Weights of a small mixture-of-experts language model, trained from scratch on English Wikipedia.
Size: 11 layers, vocabulary 46201.
Experts: 16 experts in each of 11 layers, 464 quick GELU neurons an expert, 1 pick a token, a sigmoid router.
Training: a variant of SOAP for the experts, 538M tokens, 4106 steps.
Below are experts of layer 3 (counted from 0) of a mixture-of-experts language model. Rows are named router (the router's row for the expert), up (a neuron's input weights, with its number) and show model dimensions 128-191. Each number is 50 + 12 x the weight over its row's rms, rounded and kept within 0 to 99.
After each expert's rows: a language model's description of what the expert responds to. This comes from a sample of Wikipedia text that the model never trained on.

# expert 3
router:48 48 44 32 53 48 50 43 60 61 58 44 42 57 52 55 35 48 47 54 86 55 45 49 49 58 66 24 61 25 63 41 26 27 51 52 42 45 63 46 46 44 46 58 53 40 81 37 76 55 49 69 70 70 44 41 16 79 44 59 37 65 42 56
up0:61 18 48 47 44 41 57 54 54 50 49 63 50 63 54 54 64 44 51 60 43 25 57 29 68 58 43 63 55 60 35 53 85 75 54 52 44 55 63 46 47 47 43 40 57 75 50 69 57 24 40 46 63 45 51 67 31 49 39 43 60 40 39 35
up1:51 62 47 42 41 61 81 67 46 45 44 51 48 51 29 58 54 60 51 45 29 39 33 48 48 64 52 69 57 48 45 34 30 36 42 47 43 45 61 50 52 38 41 25 49 45 56 69 59 40 58 56 34 40 39 29 69 34 75 25 35 53 53 56
up2:44 49 67 62 50 65 48 55 54 57 47 31 47 53 82 64 57 55 43 83 17 65 53 62 24 56 48 61 58 46 20 31 49 43 56 60 61 23 38 49 62 58 52 59 26 55 61 49 51 57 57 44 64 41 62 38 58 46 47 43 54 41 52 62
Line breaks and value tokens in infobox-style "- Field: value" lists, such as birth dates, coordinate digits, locations and highway names.

# expert 12
router:51 44 56 40 25 30 60 43 28 65 31 51 49 41 41 54 48 68 60 50 42 42 45 55 20 37 39 67 55 35 65 37 72 59 52 59 51 47 50 61 59 50 59 32 49 42 38 62 68 48 45 38 42 41 33 58 46 63 48 48 38 46 69 42
up0:53 44 44 59 32 31 50 48 33 37 70 43 32 56 50 60 54 45 50 50 62 57 47 54 48 46 45 46 45 51 58 64 61 27 62 59 67 39 43 60 59 40 86 51 69 45 52 38 56 66 26 45 49 36 38 43 42 54 52 58 55 44 53 56
up1:70 50 44 49 77 61 52 21 58 52 55 57 74 65 59 60 57 44 53 59 60 48 37 52 50 49 45 69 53 67 42 55 49 53 59 72 59 50 45 44 31 22 66 41 35 39 60 43 45 49 31 52 04 85 59 36 28 62 19 55 25 54 55 57
up2:42 36 58 50 55 44 37 70 49 46 54 71 67 48 49 66 41 59 48 30 36 47 39 39 48 51 44 48 54 32 65 51 39 36 40 66 57 65 49 46 49 50 89 34 39 52 52 61 39 37 44 47 45 59 14 62 62 40 43 36 34 52 31 54
Double line breaks before new paragraphs or headings, and opening quotation marks starting titles or quoted words, such as "Belfast Child", "true".

# expert 11
router:70 34 52 43 44 48 61 48 40 42 43 47 44 63 51 42 42 62 42 51 31 44 51 51 44 44 50 57 44 45 57 45 51 44 66 50 63 42 42 56 70 61 45 20 48 40 49 67 52 34 39 66 45 39 42 52 64 44 47 62 32 57 71 47
up0:39 55 62 46 31 42 45 76 55 45 64 31 34 52 21 58 59 53 51 56 62 37 56 49 37 48 59 42 61 55 76 42 59 51 40 60 57 53 49 69 51 56 54 54 43 62 50 26 66 55 62 50 72 45 30 55 61 43 45 59 51 56 46 55
up1:42 64 63 76 63 42 48 52 43 61 58 29 35 23 36 48 43 61 28 48 46 58 64 39 54 51 54 31 68 44 44 65 53 38 54 51 41 58 65 36 59 65 52 73 37 70 43 45 50 60 77 61 71 61 31 61 61 38 54 53 37 52 51 38
up2:51 37 56 42 47 51 28 52 38 48 53 56 62 53 29 32 35 33 48 62 55 49 34 38 54 74 33 70 40 42 66 56 55 47 70 41 47 90 36 36 36 38 37 36 53 52 51 49 58 55 61 44 63 63 69 48 35 61 35 62 60 47 52 70
Commas, opening parentheses, table pipes and space-ended prepositions like In, in, from, on that come before dates, years and numbers.

# expert 15
router:47 60 69 62 44 43 64 64 49 50 52 32 25 31 48 62 51 44 50 60 58 45 61 58 34 30 63 41 48 42 64 49 36 60 76 73 39 49 59 70 59 54 23 45 59 40 44 47 77 29 56 74 51 44 53 45 74 48 48 65 42 57 62 33
up0:27 53 52 45 53 53 69 52 56 62 45 66 46 62 54 60 71 72 35 36 54 51 54 53 49 52 66 47 54 36 49 58 31 57 20 38 52 57 68 51 45 56 71 71 63 65 61 75 54 52 28 41 68 34 55 59 50 39 75 42 57 62 17 28
up1:36 66 43 68 68 48 43 46 74 50 46 54 60 56 74 51 45 43 52 63 42 59 59 35 66 47 57 42 60 56 44 50 32 70 61 46 53 43 51 36 68 56 46 58 48 36 50 58 38 23 45 60 43 60 66 36 41 56 40 31 46 62 63 57
up2:67 50 26 35 34 49 69 58 54 57 38 78 52 54 36 54 53 59 45 52 77 50 47 55 45 41 67 60 57 22 63 67 50 53 51 52 58 44 56 42 44 49 57 55 39 59 41 49 49 44 36 63 46 60 54 61 46 50 53 39 46 50 57 58
Periods closing sentences, often fused with the last word, such as Korea., her., ions., plus closing quotes and clause breaks like , but and ; it.

# expert 14
router:53 49 49 45 35 52 50 47 44 64 29 64 57 69 49 41 56 48 40 72 59 46 27 54 52 47 78 64 42 40 69 38 47 46 67 42 38 35 63 58 37 65 50 45 52 40 54 46 58 66 48 55 45 44 35 51 56 50 56 64 36 50 56 56
up0:60 30 46 68 68 54 47 63 63 56 57 42 91 58 41 52 35 38 62 27 41 55 48 81 64 63 64 41 43 71 56 47 27 44 62 56 46 56 23 30 41 38 63 38 48 75 43 46 24 71 38 45 54 39 55 79 75 51 48 56 46 44 61 64
up1:61 59 52 39 62 26 67 31 49 63 46 65 65 66 35 42 63 60 53 60 48 48 42 40 33 44 65 35 55 48 63 42 70 45 63 62 51 49 64 51 67 53 39 49 56 49 55 52 56 37 32 71 35 40 50 62 59 39 62 69 60 40 46 44
up2:60 37 41 44 24 43 43 37 52 51 52 50 34 51 42 49 61 48 56 57 55 51 36 36 64 33 22 29 45 40 37 43 42 39 65 49 67 17 58 78 51 50 47 40 49 49 39 50 48 54 40 52 17 51 37 36 36 50 52 32 18 54 41 38
Table separators and cells in results, sports and election tables, such as |---|---|, details |, | MF | ENG, Green tick, km |.

# expert 10
router:61 51 57 36 46 39 52 28 50 50 62 53 43 64 72 47 39 51 63 53 51 60 42 68 50 33 62 49 48 45 69 45 42 55 72 59 55 38 67 62 68 58 41 43 63 48 39 47 60 35 39 62 46 46 44 53 47 55 51 58 26 56 65 55
up0:49 62 65 55 44 56 55 28 71 59 44 51 48 62 66 39 15 53 33 43 51 54 55 47 37 45 48 58 53 34 76 47 57 49 57 38 35 41 58 85 39 79 61 41 38 46 68 37 50 43 41 49 42 34 52 58 58 77 31 60 40 43 60 57
up1:42 31 46 38 51 44 56 65 60 81 52 48 67 40 47 43 54 24 37 53 60 46 71 41 38 37 50 49 59 57 62 60 36 54 63 46 49 47 32 19 55 38 59 32 39 53 34 41 40 57 67 39 41 51 54 26 56 58 57 68 49 46 36 34
up2:43 40 57 70 55 54 34 43 44 48 44 58 71 51 46 55 51 55 37 67 47 51 62 47 54 45 50 64 44 55 58 63 48 48 74 39 58 60 62 64 66 44 53 56 51 49 23 71 40 44 50 58 56 54 69 42 60 49 56 54 34 43 50 45
Final word pieces and single digits in lists, tables and scientific text, such as sign-al., magnes-ium, elect-rode, 4–2, CJK characters.

# expert 0
router:39 52 58 35 35 38 54 34 43 55 50 44 46 53 60 48 32 71 65 67 40 50 53 68 50 24 65 57 45 37 77 43 48 41 76 53 46 49 66 51 68 61 31 47 55 51 55 48 67 53 38 66 58 45 43 54 48 50 62 52 33 63 55 50
up0:43 20 29 47 76 45 42 76 63 66 26 64 18 49 52 48 46 43 38 48 61 22 36 40 55 33 62 49 31 57 55 58 37 47 66 68 55 65 41 64 49 65 70 67 40 36 33 42 46 59 45 53 30 40 58 63 50 50 57 54 46 46 47 34
up1:56 35 33 54 48 62 45 47 38 46 36 56 27 37 54 25 48 70 47 25 48 58 63 79 45 39 60 73 38 63 42 46 51 31 77 47 52 49 49 50 40 35 47 43 68 67 81 52 65 36 57 57 46 37 50 36 52 53 56 36 68 48 52 53
up2:56 53 46 46 39 53 46 39 73 61 43 35 58 53 66 46 52 30 59 50 50 33 63 55 57 51 47 32 68 48 59 51 27 43 43 24 52 41 75 50 43 65 57 40 36 53 33 40 57 33 32 55 53 53 49 56 36 45 27 67 64 48 46 42
Word pieces inside foreign surnames and names, plus numbers and parenthetical results in music, sports and film lists, such as Chatz-im, (final), 0:38.

# expert 7
router:67 41 49 40 47 59 41 31 38 46 63 58 56 67 57 48 41 63 42 55 37 54 49 75 41 33 48 58 49 50 64 50 40 59 69 45 56 39 65 50 62 70 52 44 61 44 44 49 52 34 40 70 52 48 43 54 55 35 69 52 28 58 58 54
up0:35 70 45 35 66 56 49 65 47 62 51 62 52 55 45 45 51 45 55 55 39 49 54 52 45 44 49 65 58 41 34 67 59 38 59 60 34 55 65 36 53 52 44 52 57 43 49 59 34 64 31 38 58 39 47 58 58 45 50 49 46 44 56 37
up1:42 45 44 57 51 70 60 46 53 53 39 55 48 30 77 44 33 48 56 46 41 82 49 59 59 44 49 50 44 68 40 46 38 55 39 52 32 70 49 21 42 47 44 57 50 62 41 68 52 49 44 43 51 33 25 36 62 45 66 56 50 41 43 60
up2:64 46 50 54 23 36 34 49 38 28 32 43 49 43 49 35 48 29 63 43 52 44 63 59 63 40 48 61 46 41 72 48 57 45 46 59 21 29 60 46 48 43 40 52 59 68 60 35 61 44 66 57 63 36 58 59 51 29 54 48 67 48 46 31
Number words and determiners before a noun in prose, such as two, three, several, many, some, new, his, their.

# expert 9
router:52 57 34 47 48 49 34 41 47 62 34 60 65 76 53 49 41 56 48 57 55 38 49 49 60 50 83 55 54 48 70 38 52 31 54 51 51 35 61 61 49 66 49 37 37 45 57 56 52 52 37 70 38 46 43 51 39 55 55 64 36 45 58 59
up0:54 67 53 50 46 68 52 18 49 50 49 62 44 61 42 30 52 60 29 43 43 43 54 50 51 47 32 62 50 64 58 30 43 40 43 48 47 38 38 34 50 56 38 51 18 63 45 46 39 48 43 54 50 55 67 71 33 54 38 49 43 44 55 71
up1:57 35 53 54 61 56 45 68 41 47 59 60 49 57 42 60 49 45 43 34 55 56 47 60 54 53 66 37 61 35 63 77 54 48 50 44 56 55 49 47 52 68 39 58 42 63 57 58 66 35 60 84 69 54 50 52 60 61 70 37 69 67 68 29
up2:35 49 50 70 48 62 62 46 41 56 64 66 44 62 87 32 74 45 60 52 56 47 41 62 42 47 51 36 51 35 70 47 52 71 34 45 63 42 55 36 39 43 73 55 58 71 42 36 48 60 53 57 61 38 58 45 47 44 35 48 54 60 68 42
Short connecting words and phrases in list-like or table text, such as and, with no, to be, as, doubles, plus tax, practice, Turnout and Total votes.

# expert 6
router:42 71 61 37 47 44 65 28 46 52 62 35 56 52 52 76 28 50 57 71 54 57 54 39 44 46 78 42 45 34 72 40 47 63 59 43 63 41 43 55 54 59 42 55 39 38 60 35 74 45 40 64 55 62 48 61 45 54 26 46 35 67 59 53
up0:26 50 58 62 40 34 48 47 62 60 59 63 58 60 29 48 66 40 41 39 50 50 42 57 32 56 69 61 58 27 66 66 54 70 47 42 56 51 51 35 60 41 42 50 34 32 20 56 37 52 50 53 39 35 30 49 57 41 72 52 63 29 67 61
up1:45 41 57 64 63 47 78 44 61 49 58 36 60 63 55 65 64 56 49 43 50 39 25 48 49 61 41 34 45 72 54 66 63 41 41 42 64 66 54 57 45 55 53 68 42 62 59 32 51 33 30 70 42 55 54 36 43 59 38 39 63 61 64 66
up2:54 64 54 50 41 51 46 49 39 38 69 70 67 59 36 46 47 43 63 50 72 56 54 73 65 55 41 64 66 55 51 71 55 40 53 70 68 39 26 68 62 59 54 67 43 28 46 41 56 53 55 52 27 63 40 38 49 39 63 61 52 59 47 36
Words right after is a or was in article openings describing people and places, such as player, largest, in the, was born.

# expert 5
router:51 51 59 41 31 38 54 35 46 50 53 50 44 61 60 59 32 62 64 63 51 53 54 74 43 42 62 43 49 36 87 30 48 49 54 59 56 47 64 59 60 62 48 40 57 33 61 49 73 46 30 69 63 47 45 47 52 60 54 70 27 58 57 55
up0:48 56 31 56 43 50 70 66 34 39 49 68 48 49 60 61 41 60 32 50 48 48 55 55 59 48 61 38 58 58 46 26 25 42 59 45 34 75 44 55 68 67 75 57 61 70 54 52 31 47 57 47 59 39 59 35 48 63 62 47 56 29 57 50
up1:70 52 42 49 36 48 34 63 57 70 50 54 49 45 51 39 41 45 71 44 71 39 49 67 62 34 64 57 34 68 58 60 47 36 61 54 69 40 34 57 51 52 35 66 47 35 46 46 66 60 30 79 56 38 51 63 46 49 22 59 46 38 52 50
up2:52 44 47 57 62 50 39 65 25 64 48 23 35 68 56 48 56 55 37 45 50 50 50 46 58 42 57 60 41 60 49 38 55 53 53 50 41 50 54 26 51 57 61 73 60 64 40 43 55 44 34 49 54 52 41 52 62 44 39 56 55 52 47 58
Pipe separators and leading digits in wiki tables, such as election results and rankings, plus a few prose words like these and series of.

# expert 1
router:51 47 60 32 45 46 54 35 45 52 49 36 51 58 50 55 45 55 60 67 51 56 54 92 52 33 70 51 53 27 71 32 43 42 70 57 44 45 71 68 66 62 30 34 56 41 54 42 61 35 32 69 63 53 52 49 55 63 56 66 28 61 51 59
up0:51 49 77 66 69 32 59 51 29 26 61 56 59 65 54 36 55 40 55 63 40 56 50 48 62 33 61 74 74 34 52 57 58 25 58 48 62 55 50 42 66 58 63 44 73 39 59 75 36 51 71 69 24 50 36 55 54 42 65 50 62 73 52 37
up1:68 49 23 49 44 40 57 47 60 39 58 59 52 36 18 53 50 51 58 44 49 39 31 42 36 28 39 28 48 49 64 42 55 43 67 41 62 53 58 43 62 31 48 40 37 34 47 43 51 48 26 45 37 31 61 64 40 61 55 42 49 77 58 48
up2:47 31 40 40 47 50 56 53 59 38 33 60 34 60 63 59 47 41 60 47 54 36 43 41 38 25 56 55 50 60 46 63 41 40 60 47 32 77 37 20 74 65 55 54 22 44 47 55 27 63 53 59 31 54 69 41 67 37 48 56 40 50 31 75
Word pieces and word endings inside prose, such as recapt-ured, disappear-ed, myth-ical, plus numbers in tables and lists like scores and vote counts.